config.yaml
d_model: 160
balance_loss: 0.0002
init_std_router: 0.0302
n_kv_head: 2
norm_place: "pre"
attn_scale: 0.125
parallel_block: false
grad_clip: 1.0
decay_shape: "linear"
Below are experts of layer 2 (counted from 0) of a mixture-of-experts language model. Rows are named router (the router's row for the expert), gate (a neuron's input weights, with its number), up (a neuron's input weights, with its number), down (a neuron's output weights, with its number) and show model dimensions 0-159. Each number is 500 + 40 x the weight over its row's rms, rounded and kept within 0 to 999. Numbers have three digits each.
After each expert's rows: a language model's description of what the expert responds to; "comes before" lists some tokens at least twice as common just after its tokens as in all text. This comes from a sample of Wikipedia text that the model never trained on. Tokens count by the router's weight.

# expert 63
router:473492460506473508476444459447475537506474567498536489519409505520461500503582504441543443504474473567553638537496473486478485488509493495510467562575479423411497586469548561552491496527470506511474509464446497492497511517450574496496505526481515486521524525505495465467533478479449493471499503476480542499444516503484515455499516547509538499498521508557489477439503497539444616525492414418534465492533587471504466526507457506523474404510477505458599497469607496501515441511447493
gate1:545493521545473498464504523473547483470497434569489502513432521590490535479490516526498505493465541602524462493461464520525514449452468531482513591481538423535473467502540510521475428539539496478513515462489499496580553538473578580461497484448444483429541456485492517493551501469595524476532534591403524477484473509520478516516506539527437506498506556488464511404533449509497545530491458494568513532589521468508479542514493419544510520519489508569498430522542588518469505477544454
up1:505498516545494499438508448513479523472446544448489459589514405534442498528471517444465518452491479547518455502473521539432483437516498496494444467434538514459439511526449540491539494457444556535532529483544447513425482467510514451554547523552479448457500486536505468499448502516423522462446537487491590509521574499546498540556503508540559550478466509518427479516510469572545467432508502557458574489530488454469450547445525484518509523510490478481522558479553528455508537551579389
down1:503557491438540539514525540565566529516481544497561507471560531441469510450493476528429509504533517516484487467568500513437541520516525478461532422514469532546476436496545472544575494504517576488502515483539477510512547461541500455512428466536624491494485556453544496546490502540538521525538468541502504512498510575446485398441526510495433528481515535492534518525471491508471516482519538492474474499452448467551608482509390500575560464473523514493533390532467520435470483465491542
gate2:513488495539481551529449464468518481508486451527545500434502502500451548605441508487495436547459455514480539566468455506565527611469555529518494585483426453458503538469563503499516518535589495489449516476437403475518565470462534486542454472504535509486502532539528509537537454533480518456533486465507475493451548497475476473496494564482470601519542505496445477439520507427484534510505510475498468541462483456509512524559489564592462486489477520439610540556511489541438498500504472
up2:479436504495462515491515415459454506489525515527460461510475512473480477565512484488532403482457466436514522545511502565560487443495543547545475523436510462514485473502521482474523490563533483451532448499478509525494494529547560460541474487495448404402474539479514478483555493501468469387489535511462494524510561521479471490449516494509532479506540508461505494580580464564515486538518526467386393503500475517548436530511538544560429514461516510463565441535460510477446414499549489
down2:519495516451491528543523583512515484508485487467403548506467488511551488520519489482524594462531551517507533439563511434524453386486457496517470463491509537549497428497495435491486471450482476488507434558510592497473512457580491521524539487443488482501480484539534480468488514474484472530501502538510504522565498503578533485454424511487452394449499531439550573519501455522491546549515467470467533492522500531435544509452563532514546454551481436507439463565432539403549502531497491
gate3:541539518553496488557445458517446420456517453511569479464470515557473547520455572516486530534538535501489470528595493509524512532512555505531528508531449415452508445411457505571432473501528474475474525531457520481494556457519545469549573464532486463507577477542449413485499438525552492554478501485429540438483476554502545452488511381495465528524520590542425476485535531492521481511523494497492514496530519517470482457513521539463495477539451403483456500526517478469533538553466477
up3:545501522495482469539463499481496429562423496487567488473454438447489542539473502576496510478461593464466475547517470510541489450568544483488505546551480459419498470500468539496553515428519482525416551461434472545519475517509538475450469528507484521483560485545510440467542458467526539527534531509542504563501526442456486539464539539472451553495560544421451498486537555463479500511462477499451528494447562558571585430530523482534472518487535445461429507457413509552478533487484464
down3:590559548526520465562497477533543497545506487528475505502486425527465508445450462511424495515514536514523502482473554502480492471509473496378517522456468491527572552493452452504478530504485505560440463534468530547489479616459490483467431508505505554485586540498538493528496481450535481494477503497492460473545517427471475593468486524513560601490505489521389494487473580493536498550499427552481468532501524494535492521574518452477464478505545540481446470453443472520455574467488564
Prepositions. Prepositions like of, in, to, on, for, by, usually after a verb or noun and before the, a, or his.
comes before: " the", " a", " his", " an", " its", " their"

# expert 23
router:484429489514566501478444490499506498484612530542551472540461559549487503511480459466550541461445514502464503513597521461497497490489472503480485474597484527462505501485525504496504488425499502455494449473472530454499545535471472495448510521406495439518500489484554496518512542596473529569554451506443463440445538523423474539530552539508506490495542481489506506517450465534465470454622463526504503520553502478462457437474457501481571491522470541523515510420534630540502493453446543
gate15:484491480478442429498526493502493542504469516485480556445525444496517424497416490511509477530451519575500449547581471520507522519481479446501470469489550513464416506542541485596441369502537533471457549608494517478477506478442468519483486506492540476526495479452518481529517466537488551394544494534530463482496503451497556577522485427574479454498510474508490540462566521525511497440522499459469446467527415548429554492552481487482534498556425462469457519486496531526510515563473517
up15:501500470478573575523472486473553456468511546537555423521487500529503602503574464542476524537546480562473499448456557500538476459440532480498574458466453507497474472518516511466530539474482447391532537532484503413504497532447480500518419487616521446483516481509477505474513464498409482492545494540521451518523540505498411487562513534493501512494447549498520487524502488547515522481523489492465521470451510537559492500452527525411481579518532530403504448545557527466476449575497541
down15:532470491510534528502522453460490527478449523411468492534478518566479537526526510466545466595557522522549597489444542525508526502461400507459515421518517509553520478480456525474546496552448424472481496502582509505478591467461441512559560466467481457520441483540532508551535490455493482521606506458516421535535453527518458507486543499544514407464518471446534512500525490536440427466441471500502450446518490503525498472437469486512499502475515507492485478561487424410504503445490540
gate16:546443490440497486546522481487497505446600507568501481512533452561475539519480471442504489547490507498446480524485520546484528458569434477518580501537448553510481477434501486462467475466523488420516470523472525506463525614497545482498509487549536433483495536471511463481509518510517578520471497554491549488502466523502461574599457491509511504462503465465557521453451520535527533466505468553439560425486470451475492549426552528477513567431475469551599497528513466521482572508397484
up16:482478540463469482481518512594516508596525393600591487536507582508502466425446435415483518483435479542514535552434493418494586517483472584493508504520517520421460528515487506575478488471497510485517465534509519562543537466468538489465424466426532449469518469480554549517561564508479459507476457506468525510550466530535528504519487526477493571540468517531526525535481527478461562484537589513486544466510480529492527477451543514453498452470474480480535542534462510485460498488522510
down16:450457492584482490476532488524470489508523476517530560458529536445422524500578553425450571489484493526492566542435505444472441456536517457434531516501553565568493460461433519457510486446547540471555473526524552523520548473517495484508454479542577508462544557456510477496516435524551533532470443366503506545553505522560487458502537552480512444417476489473593502475452500521494464499489575518466525510519545517445534473517521484529576471505467529516489530492450466482546547516502505
gate17:504444556537483494470538474500510540445487490489468490523524484458492520563464530517512484499487476539522431543518484484480388508507494502442491525548451523551435559486515472486522412498491507526445493520498455488539477579402490577457504482561471413499474529475429520570563576545499492471493522532454459539408514478477524473490494453450489490505518502470546459420488546454533496521583467570611507503481540509508456466413448530560488518492538560517466451543556514470484509485513434
up17:484502451442477522492517468534520424523521528461496409476533436582490548499480539534522463435585493527509526449443483508502514495413480506522502500430450453480494487519589452434538488517466561456468570565493484561529519503481464445514502486473481564483439534468509467602537549571476499475421544539419501429508467496536516494530551517515457499525456565515488491466525535503447489534532427443473492457447477460512504526495471514487576517543436516482472525530509466476414523534479436
down17:488460537518426545437509473540472526497484472452545501503498510471492542473545590501550494478551577500483445460488515548513493496464472521458491482527461516502516534523467365501485558507629523563527520522433534482511509538526485565516541409509454501476403555527467545465482454522559497545506484507482500484508493519473456463471514457473473486499520578494481470511544448594542417543519523557440481500533500530466523520483479492462410494499502471534496477579610521514447487459543483
Sports results and careers. Years, country codes, table pipes and narrative verbs in sports and film career text, such as 2018, FRA, Championships, won, recorded.
comes before: " |", "|", "=", "–", "L", " at"

# expert 47
router:524531419492544500453494476382502471518487461532473381514484435510522489526477443527511479497482472524425545490505514444516491492502498503443543556557507491495467557475474532488519499538442540482471512511542494506499513504462513420407524569466498517559544556490419495495524526476500536550525536488430486480474518512418431412514576522511446556508544471483440478494450392443515475516513508447519571444496441515491438445510492474562498531541541490485502522474446461500532513411515506
gate4:472486487492472484473522501449508497511490525497487509510501572482493450550516602504491536479533514508529527447455510469479481555446467437449509494517445518501510471509529475533525504454431521481448457532498503524498433530521470508458472459514494532552513433524466561504452473476502576470496475507559544434584445528516444474508478489521540462466521457527557466538471448490456464552591475451438530588441450499461513593457518471503529492471568538518560457522500480577504499381473634
up4:547497539505497569594468520485474455485452447464466526526454490516546474478523505432517430551464490578469526560480517573508518519558553498487521472458498493519559441483538544452519468481499515543506532496535536460566538502453508579570532501486477523489477504419475457555532531516488519470610470479508498433495534481438504532466491428475518496500577555480493512520541548529450527455423564476469462420533457484548512520506486471550400454554458520605489494537460469537509483486494454
down4:528477512491486546495487515455481470491466534460562588459493546546497445521502451549459472534450560492493505525455395545499537566529551568448534538530489484395448425488530548446487507497557459526572550551536500490529497487468515573517468471427517494459464436477512526525442516530483544506497501476549614454539474502437459404474479488502509536445558518479530482494502471451432448469480503487448449455509443522427498553477428500537466487497484484519471497513468507591521503495486487
gate5:455480467544546463462502479450524538463469424511524503530502549442505475591551483496537456513572510529470574450541522498545470527510505515448482471463576391484608487477536482499413520544419497531503537496541496481544502488450553453437554524449496542501512545481520509496452415444474512497495478555513390516516579540418513471494474544538497429555501515524496505467562539465504479442540490474567539515524491468508464473475433528523486498487550509548571499511533472462500482472551505
up5:457567489487474490499484506529517530485475524478509518544456471480485492509518515455525491524546571461531435490465533572526462511500545476560438503545531554530530441503445513506455489451568491499542503541544544544608534495512548527573554542502499562523523442445467440457424476372549449511510551503521540501513557472492552490446521497467532452535497519466539565542524511494528494463495447517511431491500544469559440535466589492449503441500580517471535491557456570429528490445528519
down5:474474548474524511478493514513461505442538495498507532535453455481430451447505495527495492510474471448559475410444531561433565566509513425503525450480509545529477479466520562533491473482548526489554448520522534539547564448557540534578533450514541594548550478484507413472449454487573513520574521515481537522475504434528556543440504497463539447537442533467532513498553530466551574543521456525435472528476511450523412498525572516467498508503515549470478513544492542462549545541514523
gate6:526452470478515532531504467509553513498527478535492484519472489500513467474478520545420477446477533485484533498495517429515509555582475504453500526511514439546554507519489481449490555556369594555485485429427526466517396500483517533464558517462518556520496513435529588568507490516507539531505452473465451505525466491493519523474514566492533441546474495467520544517499483427459479518490507495563459502448536519545463464501526508561443505497570520502540522511466407640529454485527554
up6:525538510463461485519522537433484452524523467472495491498482497475509458539424413499457563451539486510570533468469456479482470490473483570412540534520523524414435551522570487486556561543567577459495504502463443487450532559435461508521488552549468536488464473530446538495533508458546458490555436477448474482508555514519485472513553460536481469485420490553529531507475473457589528530540523475504477487519484573479486501605477493519539523433497478547420469504510490588493461447498452
down6:490542441465430495500577472465460487458483492515481505455464458509473500570513491443416584527519557524499459561435561577504483508522485486469480503472462462433549520391539504517469483471550572535513486524553450506464524505506474483543436443563465512564478542576537533455529478485569505524513569473528490461568525544482462520507497489474478557536429507471515533485493497503558465539449470548459545519506491506559501465535421450465497538536512500583507564440489492451410503527545503
Plural and noun-ending suffixes. Word endings, mainly plural s, also ity, ion, ence, ing, as in thoughts, Eccentricity, confluence, develops.
comes before: ",", " of", " and", " (", " in", " to"

# expert 2
router:555465524554484459507471382475512461511548459514442497503565547527545528527480344528480505464493509523543518512515528581470614551498528502594534444471509419501468485491477522506485462518475486492490469493570490439545507454480490531422525501526437451525518487500498497453557544550465512508487513522505514459537515510507464467522534416468470474562489514495463500477477419538503494440517521481533504461436557497509593485458511509607537467529461485527541501492540527507548501432476497
gate2:562479517473512447517510464487416571539521474539540516537499473536454533448512390499495546575504438539557512492388555491503507608486487505488548521521542435543498494497544527459498559539437453547549553532421559465511479539470547513479490514503463451503500498480514533451486527525528573586519555496488478519467580421524474436485455461523435425534506504522480506549454444462446528523455532542503535513497489436487503469457530464529449559496530458530559481469511500522516497536524494
up2:505456487451488435506504522458566481522413486557446498520448483458535531474511506511521452588518472514527483474468535462435535477472491508498497525486516462500475498540480457511489486480446572482578498474486544424461501545529492554572478518455545467480498587451530564503538585386490494549434430520459536523491516472409425493487508426499546419517467512530518537508492530548437492564472531458550540515475519537460505477505510498540513433543480563497495521557524442485505551570480570
down2:496524554441470508508483566468457479491488528464554506565494448591490535435496440481442536471541458535454500528475475474540501579523503475476557562489523497538507535522523502493495500466481469589510522493470547443430525486559477418527569483510516442482448513538498466467566523593610488442501540534530489493465484496556503416452526475526465497443435502446490443492497456475545501507497538494503455472531510401449471496480563481481500557495517401512447460511546501452524511588511484
gate3:525532464465497514479520416487491496517532567493505511514531430518573557463418514504516469514570527471503492500471470470497488530516518484500538426514542460487533569486588493439551525461522581484485493478482473589505510550482450527502451462514569501471482503478501537467407501525457539525491452455560526537491567501592444509572559535465478470544516506492510511539548469547532517505560522472515419514539526532480550511512537514592532463451467520514548432498398541536552522564428546
up3:486452519592485544452540520485480521483575541467447569485502530457546527531497554507506489461512528469538507542509502472496515493503451515560506550483456563457446509541482504542512604489522479442519556494501552525485531560540437477453510440507440473479438509489489494386498493557453487449437518525457455583412496498524510528493493527552543539430496471545512537508483486556471446511486445522473545535546484430461548487528444494444499509475486492488471435550535558408430516521546578
down3:457431457542534504499517487525574499492535513444414579482461547492497455549554528574570513526574508472508491574503531486431576471498502483502474454483544549467593457457496470538482503454523475514477505497539535448527478561513439561504551506522440499550531440489448530453501488484431516484469544510500478533468522439460543488441466486565526554540482514544442520496484473463468476525458393550535551498541479459503466541508518524498455535481466602507493480527513569507456516470405533
gate4:457513451430431526456602530510543528466525532453469477444605500540403467464526509484461435548487514557506501429466504561498498505461467464522492538480530529561585519503546522518491510552434470456553481498523492516469489550405515537522497521534470519455475511530508497527443605458495506466552516440488487483538528549541468471507542512468523509527533465545521517516501602584472455505494426487503489502562495473541453584471529522462518466503494561548547436491528535468500470520563472
up4:549494476488509530531475536450448465493586622492485513547417474502459522489514458499504486472491516464491459452516524488441490442546575486506530479506468459537491505574492518448512562469485501534488439561474443451516550446472456471475452475511521455564443493511551535485392498427508505515480506501481459516544505559515502510519531478465440458501518472539441498483591482501596480421464517506536429492508541533533540469544485556533536540553548484554430509476475493456489443599444494
down4:518483494576527549482425466467494482477466485468466509582497473456543578564458501590500502506593471413483541507509558435485506489546453517499541445496511479534561578501468476498414455484421526557451534476528456450492517502473480463397477478501466516479510552476529466498534444510517480499443477535476523503500503543455520607512496546572553507487549514451492495513524483540445403504484528538496550517471522539440522409517477491542497468562535475476540525558530478464485494546509556
Punctuation and separators. Punctuation ending or splitting units: periods, semicolons, colons, table pipes, slashes, dashes, such as Ives; in bios and 80.2%.
comes before: "\n\n", "\n", " The", "  ", " 0", " 1"

# expert 3
router:512559484498489520484469505464493480445528544536512514488441560526510492526432428487545499488488471527524498490523558515526587520476519540473491475518480469435494506484548455516505443443496499465451510490404476472513510495495477485403535519490491529464528520476461611467529472447474491532527504465482469505510520509482478440531477465465420523545474546499486423517478461483476492381503481479521535407506488461543575492528518566661526464466422482409501536448556530551527497513560496
gate2:570447484493543525575550566501465486467502446480502565528504514521459444544514518503466513492507497481523527469533546493546441439479534373504513485434458447450529451501528462495484527539476477532472524542499542496513493491515381597437552506548497487537481526410530527538529492504474451476447481510511504519509451462548546469553442439499484474527483564430527548504489489521541521539535375506483496456503519551489445541434511483556433585472486498537492527514559511537513484437516472
up2:497485506477547528507489531501544508542519506382479530458484480417501471556478543530548511511495440547475562479508502472527469527532531493507538495530473475587497479443466487379465496486436552432531460509453516532536570537544578528440459470507537520512464441518514589521531449473501502509532475491443481538472534418478504458560472460509507477482488537493418481518476419520424505521546509445430435569533483434539487536486478493561465496478493469526460469501482507466451459506395543
down2:463505524507533542501459541465546516515525492505414492489436465477484473465512539504454557520527476387535506555510511408514494456559529484448537422482494516489523468528580520527472468467538566479493531446419487487450518542587583513497419561460497529488501494463458471454493451519491491458419473520457525569496527429515493489505511486574529464522516507525490498522553458512590416503496528456480475449410487549509517525503476454558520485490481508444460543439451448478442434529538527
gate3:465542557495478535445550485525488490469498535580458523491468464470506500430536522477463402473502553494550559499578466510551562395541516558502530494555459543544453499519475472456495494483466489487459484515479445409459475409517526510453527593480459580481479505525535545465537556481492508539453532447480479429553464446504490503533465457422435536507471536457486475520489470567526577481515465473535438522561555511488511510510500518478514475514573486536529469459589500558461487527501474
up3:502502506446481554481537468566524531484499505523446551527493493426545569479426534477522459449516508510458517453422555487484401424475542529481518475537516424491514489535497450492489564531540512458478483517543546442429508458544507521482553512473503557492475510563575511553524539431489479548511522521447539498487464463553497537421528423537526507532505465517500477514529572469540527538506572548575510457456497544507485461570486558479511605548531439492469457467461469517533473526419544
down3:540537508547536533546452558500364502490457560510519440466485438465483477446468430571527592568577496526468439515504480479513552615545535481494559513555476539499461566507573487452490440435572498517492542531521553482483493473555450455466518483503563518483507523464472557466487504521519609544463565440534454543503506470478542466500396493560465509474472485490516510526488524452522529513471512445469515517477471472504512505487479500519477571495501519441456516468519473520483476486493482
gate4:504468470559578446535529543505513520499521578591544451481498486498489541503396494503564548471490478506489540504580477456502534494540449527507480470526542489512501476419488514530527489470465517541493485550513566540509425517417509530492463528528530510474546524499458538474486491494485582549499507480607484502527471486512491592496487438478534464561457462471524452464497564531546484507617433491486491534503501564446565528567486550527531455461500387453479538448517510540518503461463470
up4:473461434464567547516487406454520531557520455502554518528506509519486529498470422467532544457397509477482483511439495430516445554505511503520563538496550508617398518462480446521476473507473506491469418518510543482505482477502457508549565505413460465480447465539495475515503517503544519520559461496539504497506453459495511465524554508497483378477543506489445520505502424430497435544515530517525450496507509466408510542466448504437466496474476477486455531431479536490531543496443528
down4:498469577479493519530515531487491523499531622481505499526487481533477511427452531476509533444550595525516433507506494505509544551515466544483520535541519565533518493521481538476510481473486467494482391520500559468487502443470495516461487487465520543459470530566638440477520524505489426426574511454489530490483531588483454473491500554496396436507477487441428497559513503473565512512519549505486481481503543511426525418475545527450514477510445465513474432524504554508526467560536484
Closing brackets, sentence ends. Closing parentheses, brackets, quotes and sentence-final periods, often after years in lists like (2000), before line breaks or new sentences.
comes before: "\n\n", "\n", " The", " |", " In", " He"

# expert 24
router:541520544499532431418482453437547474470504497503450469550538476488535510493541499461509490498457440515555564566569552536488570527474490432519496499501411488522513494508543502500476504512432524407496496463502504484478511536469434502474479536533478468569579525402565489500616570545478495529560480475490464468468520581488444468544532480512573548520513487481490547532420505523506541444483437414521502421515514458463518519486466508502560538488476563466536540480536494457488461519485542
gate0:472487505415508579553513492466440472473462553463463539535550502575509510506494502535509457470491485476492511520542445480479487457537534491504556413524522484499557558483483517503548515599443470466524495499536611493460499498556420511430494479477589462518525539465562485525580525507501549480509468531538525498475507514492443490516448416551515471430479546437470483534452467586475483546555500493475492553499490494516542549482540521473468555530519475500459460492474491408538543396437454
up0:478449501480485503485455517558555457537515470505596513423475575430490420511454500502501557508476453418477518411432509495579469503486513461561482536546520503481410457475507463464472496434520508552489519423524512489523581446515472448530545481507477488482523516514511491528445431536451464502532552431504499473509466434491483453422438506437463530482468552512536484539512452463562533491545599460494560495463528481511501448484480479517471511428468424462455520520442493533527474518493458
down0:493507395533548461499461482474461501483479503492463485542567475461445508473441458498523535479434522460610496492499607475481527448485556495558549476511514491530542469503506448510519547472585493498470464432540541480571499480520435474538506503494397473507542478478471542460453541510532563449492506469506520522487492502554497475476532533462508481575490472463489444498480515529543487461479540467507410497499479555469454498500552560571562573461526501453456558377499474492585464498526513
gate1:505546439447517460489520515482432524542515492466469487465422612462451513509548533448477562432462442419529476529486504511537546531493494480497589482526505471473503506514572439472443474464438526488403480473536553458468532517507477542477552449415459543521496477516531421532509488520519553528558455460470468491473530506443484505470465485464508515479504507523569514496492469466452510497554424455414535510472517529501503506439606534537452532473479397513493468513443507517437500502481550
up1:544513526541499424505488490544529537533512405537536497450497439466544492512458432503531472489510465536507462554543528477454504532516516547487561492431541551441476393541471526566533487554544515515443551469467501549554558474581452527510536484475539514465494489485449580378564468502547485446495462485476546565541534480510484532482502480529484523501441490488474495461451532442498498463514614506560490453488415548502532521453482525503499464563489544526499575498462497503546476546525538
down1:495470485574520482479508479536470472474560505513472551504505521547451471517582462567492538553531452487510529502513555473486428576500514498553484496551489472429456448489502522588518467383473498517506500454555520446547505536500500562474498544474430504506537438526469421502447419517511510492519522547605481524534452527500490544515428499453493419554533535517430520538523522477463448494479554604441477514522441509513467491463501458546475457445518453522493476449516497556538457478432483
gate2:487469532428491438495528548542562521564506516520497506503550412479479602448481517548443483510485532421573520517485579543477510501468470467529474508491470519525515505441550488476488507430500413482519434490524562541452527470463445411531571509518482489531515518433529483465452514484469494518499496464468467459452502504536448469554511508495512507371439495510524522548457425580501482527450490472474474461500521437442459558458482460486551500506542509492468477492464521434464457520454595
up2:454505541494479460450570478499496482511552537491492536485591555505562449434554505550418567501474475487542520499495501464506512543530515468479504496486491541519554512466549485448487549524484426545518500472439442502491494511491418510476387549606554527484522505530482510505502494586418460475438461526525429435497458480479481427525509484447473503470470555442490489510498475505474478549421531382474475447501473514468456566491484497585548498474485462504453534562499469460518457506467489
down2:503509503519488504512467547496403516575480522529519508515445467428504481425535480470595487485480450488538470501531530512432481492527568505522490459553453505541504562528521529471532498463454535552520446479484529490514490536485531562567608400422431469458508454552495453466489476470566477416494545474468526522543492470544528526499519459604495566529455538504479480530500511515553483490495505563473555489553524432524464508560590532503477550528476522478445534472519485565433539472519477
Table cells and digits. Pipe characters starting table rows and small numbers in statistics tables, such as census rows and yard splits.
comes before: " |", ".", "  ", "–", "%", ";"

# expert 35
router:528470457482572433422514440429544507453534569488457482497553510485515500473547471385504490500494500483474532543571485487484580535469437436496449417593436540493476446462548527537504465532414531470490465474484532492534547502481442513428515522510450475574543496448556503452546575512468520484575502532498480479431490534506450442534527482516489495536535476509485545518457476475501507402594453459569472477514495497474457501520476458492485514465496503505525507496530576483546530494494547
gate2:380544541512487540484513507484550476518570544483481504428524566540549554529447523521529470485515514437477547529472493510461521580503536502439487472519499573478511556472558488522437474498561530518450565481507551514517511423461443452455544487449452502492500442532471466509492486467505441500565404472502536519507373574503509517514484526495463488465513500468501536486545471501448581436511461500472447543499475493489486464570415478564542449540569515493545474500504539550470465509440502
up2:489463522532476525411492491482525505556507487522464407504428464472539518506514502500468562508542564561472419571458520524471441414455522502514480472580539507472484479529486538537501594463461442487507494493498518430450506543495443545525438528587445496513537480488513503484609452499420508520454539491531452524450497488425485498524505513556474493499505553555528502585421499474539456485581510533521540504504541567514462475510501511474518534535509513488415555532472543438477495430505471
down2:540489466444473431438483468428485484481446473535541486476543412485537387461548511427547530480485527455550486551528429512484530500481526469464483441554527483433557436536485506456523526492484484588540459588529514495497468508526468481513618465503496493513484482476506460496450441447464546480568548521507490459450511521517491378480489466482438465518477502498540483515465516538439466506484565463539540494478579498523530536469492526505434537521497484518475534553500483455508544575523561
gate3:489506456560484478419557469531459471557452451495498533505573500448528476451529523558581536514537451499524509626451486496465534488468461505435539465566467507465486439497510454448547487460499493467425519476458466490499481535416450526526592542511407476521525476519517520526561505517468519557475561489495494523546457486451471490495532471506501486452482522473452476506484467492513546398543503519506532518492489453550551460489477472409511462470593535485497471468482483549604500487544564
up3:548591471438427565463480420490479516493532507501488565555525596478512463459480494589518487502486524541468487514460389417529515591500457469574509511531434524498552472514495442501498518491481457539505526580483499469526545497569541512512516515566530480461494533500487495476539535501529494527491506507502502471541512472498504526418510439488489502481489481536494468427482486458449500554551584507494534548450484546543540526545589490547457536527525507492510482458444520464553437616451491
down3:482420509412547516503470576475497500529472473524527502532517572447458438510469519498403522504467465524464523484534453431501556529498538465523527545505504522462465487529471476527533473525460465508545468526508405574490406434511584498458484466600528530457443558491548464477555517528593436487532508476497484480497475491545540443477555526520548493538442480437466456530523514466504429467542513530536514549475453495420468482453519526511500469473581526492507523536468568453510435462509505
gate4:551476545503523514554507480465551511484428505569504543514502478514527606556468445526419546521527497493550526497506514484511464504464463481533435473528522546443505537571443557429485509586406500462533526502524483513485527503481519486520465514514460517412498528427520458510468560567493469451511464518480489579457467446561465515442489499527540503537500549569455512513484418506472580518541522481548514493491519437415508493489485525445473440477510536458541537469488469589517580437480457
up4:435536512514475400519534509506512521500496433524544495470488547581446529492437526457546504551532534475593526522484462515471505466534483504458440476543463509481495449600488476443606517526456588480495469546502554502474481560477536573548490514556463487545495437524536460481510491507540535496497468457551454627474552408448516569524522524458545513495536548543546533479501527520411519531562518498515537467444529487466528515528580499510521485457472503485502452540470480472512480492494460
down4:496536437476564519524546396421510472510478504526511501553505532411513478484433491517585488540453491456554489505529482563542505506472457522481413446529489593485565567473492445562491504575494597487506461493533465537509476437536450537514530532501403504502523473481503456494589561501448502534454425479504510494524507490494520513477512544512481444434508518600467550523542509535470513527479463499527536467461495454480539532556498487473500510486510504561485546502462460412560561497541493
Table and infobox structure. Pipe characters starting table rows, bullets, line breaks and field labels in infoboxes, such as | Place, chronology, Location, Coordinates.
comes before: "-", "  ", "\n", ":", " Total", ";"

# expert 39
router:503472499502530482475398496487474532498525466531502435508536417531500523500512341498519523497443489525457536534554550494477569517472446478472487450482512415517430525490496616511513561455464474498467457494437501435508442500464511411392521520506522512539503554480473535438544513535507502523515537487456485467500544506461431472493524537516487561490496492488438560479475474489503511509499461489484500442494495544470515388518470524497504549525501462499533581397474464485513564518546498
gate3:504456494454564465572421501455469505509507499392480478530476505470440501500569467449530496472495579576474506466611494459437486563490503476506493548452476483489511516524519495486519465539483395486470511574521454494482490452507525498508486521433451462440448508426483464477506462496463491497531514483502478429509505494522518428564522532559481472515562530465452485473487495510452471542488476506512582474508523599429455549393480478451463526462575467459491511480578486496466457497517561
up3:530550520539484527459562557511532535461506530512558529453472486507631515510457541506540487527465427466501530539409497548509540447529492572513531430499539543557470504508482508515538564509492518505516476487495552517501581587473487417564513544572528485503545522537521473502491500508507506475587516551458577515454526464454461480444524438417554567523476492564547541497482475448529531448480580484472466518455439455529523481601509517513473487484481586521467483507502492482493505535506464
down3:485532440489536467506544539543522544503488437499489529587550437492487533534564465530470496514458497455509489510496464517492457538496475499427486426537549476484422510551498502529452528510563504475520508492559511485590588521487457508532489468451498511502535463503497602518434554451460493535535478458538412522509582537532499465474540473443519538529438463504515514481508581552530578515566566512476461441499524468576508523498488494538447529483507569450536592496544490534407457465470509
gate4:473485472461471563470493522431557536499520534466470520488449433421500557510501482510588451478501426442528416519613570533471504488457577437516482499528552568493444568448506534501511468475578478522473493505525563559468432422520490505506546497513441518545564554495495500509457491475447461535454474542502447471527492502508510474513513519465501472501557512503524532453495482528546527508456527535466453486465523369470475470563529451416451492494520422515488457514531509486513533500460535
up4:494447473471477513577558444563489544513469491517476534533530483521461458491539488473522490525454475462532431485583514492499487493428479432523512578548537471466438508472460493515539457425603440469580598480497546483447469496534502510532464480491474472498481496506504506488503484528518435493381449559529478506565522542500504461537515511449466476551572447490528446466456481564543443567441499535482522486524492448474519523497507446408484543490452485522423550439514466476544519495523447
down4:509569556576466477467573492496429465551456516564441442463557526543447483479511540512492539441494574528484493528526483413532492481485459516521500491429468469544517556574463456536565497459535473553454513544479520460472539565536583450497514570469483503440472514515535446527564460457543558526478504477460526539470505512573475488501579537569460516524533473481445526575493499478479426576560511493548496487521512489566532591524493476520541544536474483493462453522490504489495454500495449
gate5:589403478482494518502517490559451596550512555471472487503541485509511612471544482476584520522530517491445517489532503506493411575538527439506510479567503463478536502488524556505582499451445572485465500466518500532509519537502451416478542495537512536504443506474503529496455528445503541543479541486518542563523528524475522487565490487515543512472539435460530551471501455574496503581606476497494575510550518489459519503493436525509499445487512515496472453510494476534513546565463602
up5:582533545461442539434549494571521533550477506473528474491456499490487497441514522498490590512468476509469434512504558474498444538555591478545514514537518488462501539506513468527485553488505470490521518530526494479513543560583483442552544501549500397489531565498518425562471518484433506491564550444564531567457457524541513516503516489461409518556491534508505503523483443512529436541444534480486591496461470477493528508510552564486540497514524532569464489434566604542508488508489468
down5:560514494498446502467507499496504590480418491522494486466533471470518440509512429540502542506472509478408483477526472446470485473517532460501429502531551417510479461511516457505504556525390468549488528511523523530488508573484542461431541484523457537526530576499551446504466528602508519465561471412562520466486433526521508504496497539497452508551467505507492500529446469481538519507474552489521479472469512531505514492498560446530517500546522543637462496530544591454390445509485474
Digits and word endings. Single digits inside numbers and model names (M.3B, Phyre2) and short word endings like plural s, -ed, -al.
comes before: " |", ",", ".", "–", ")", ";"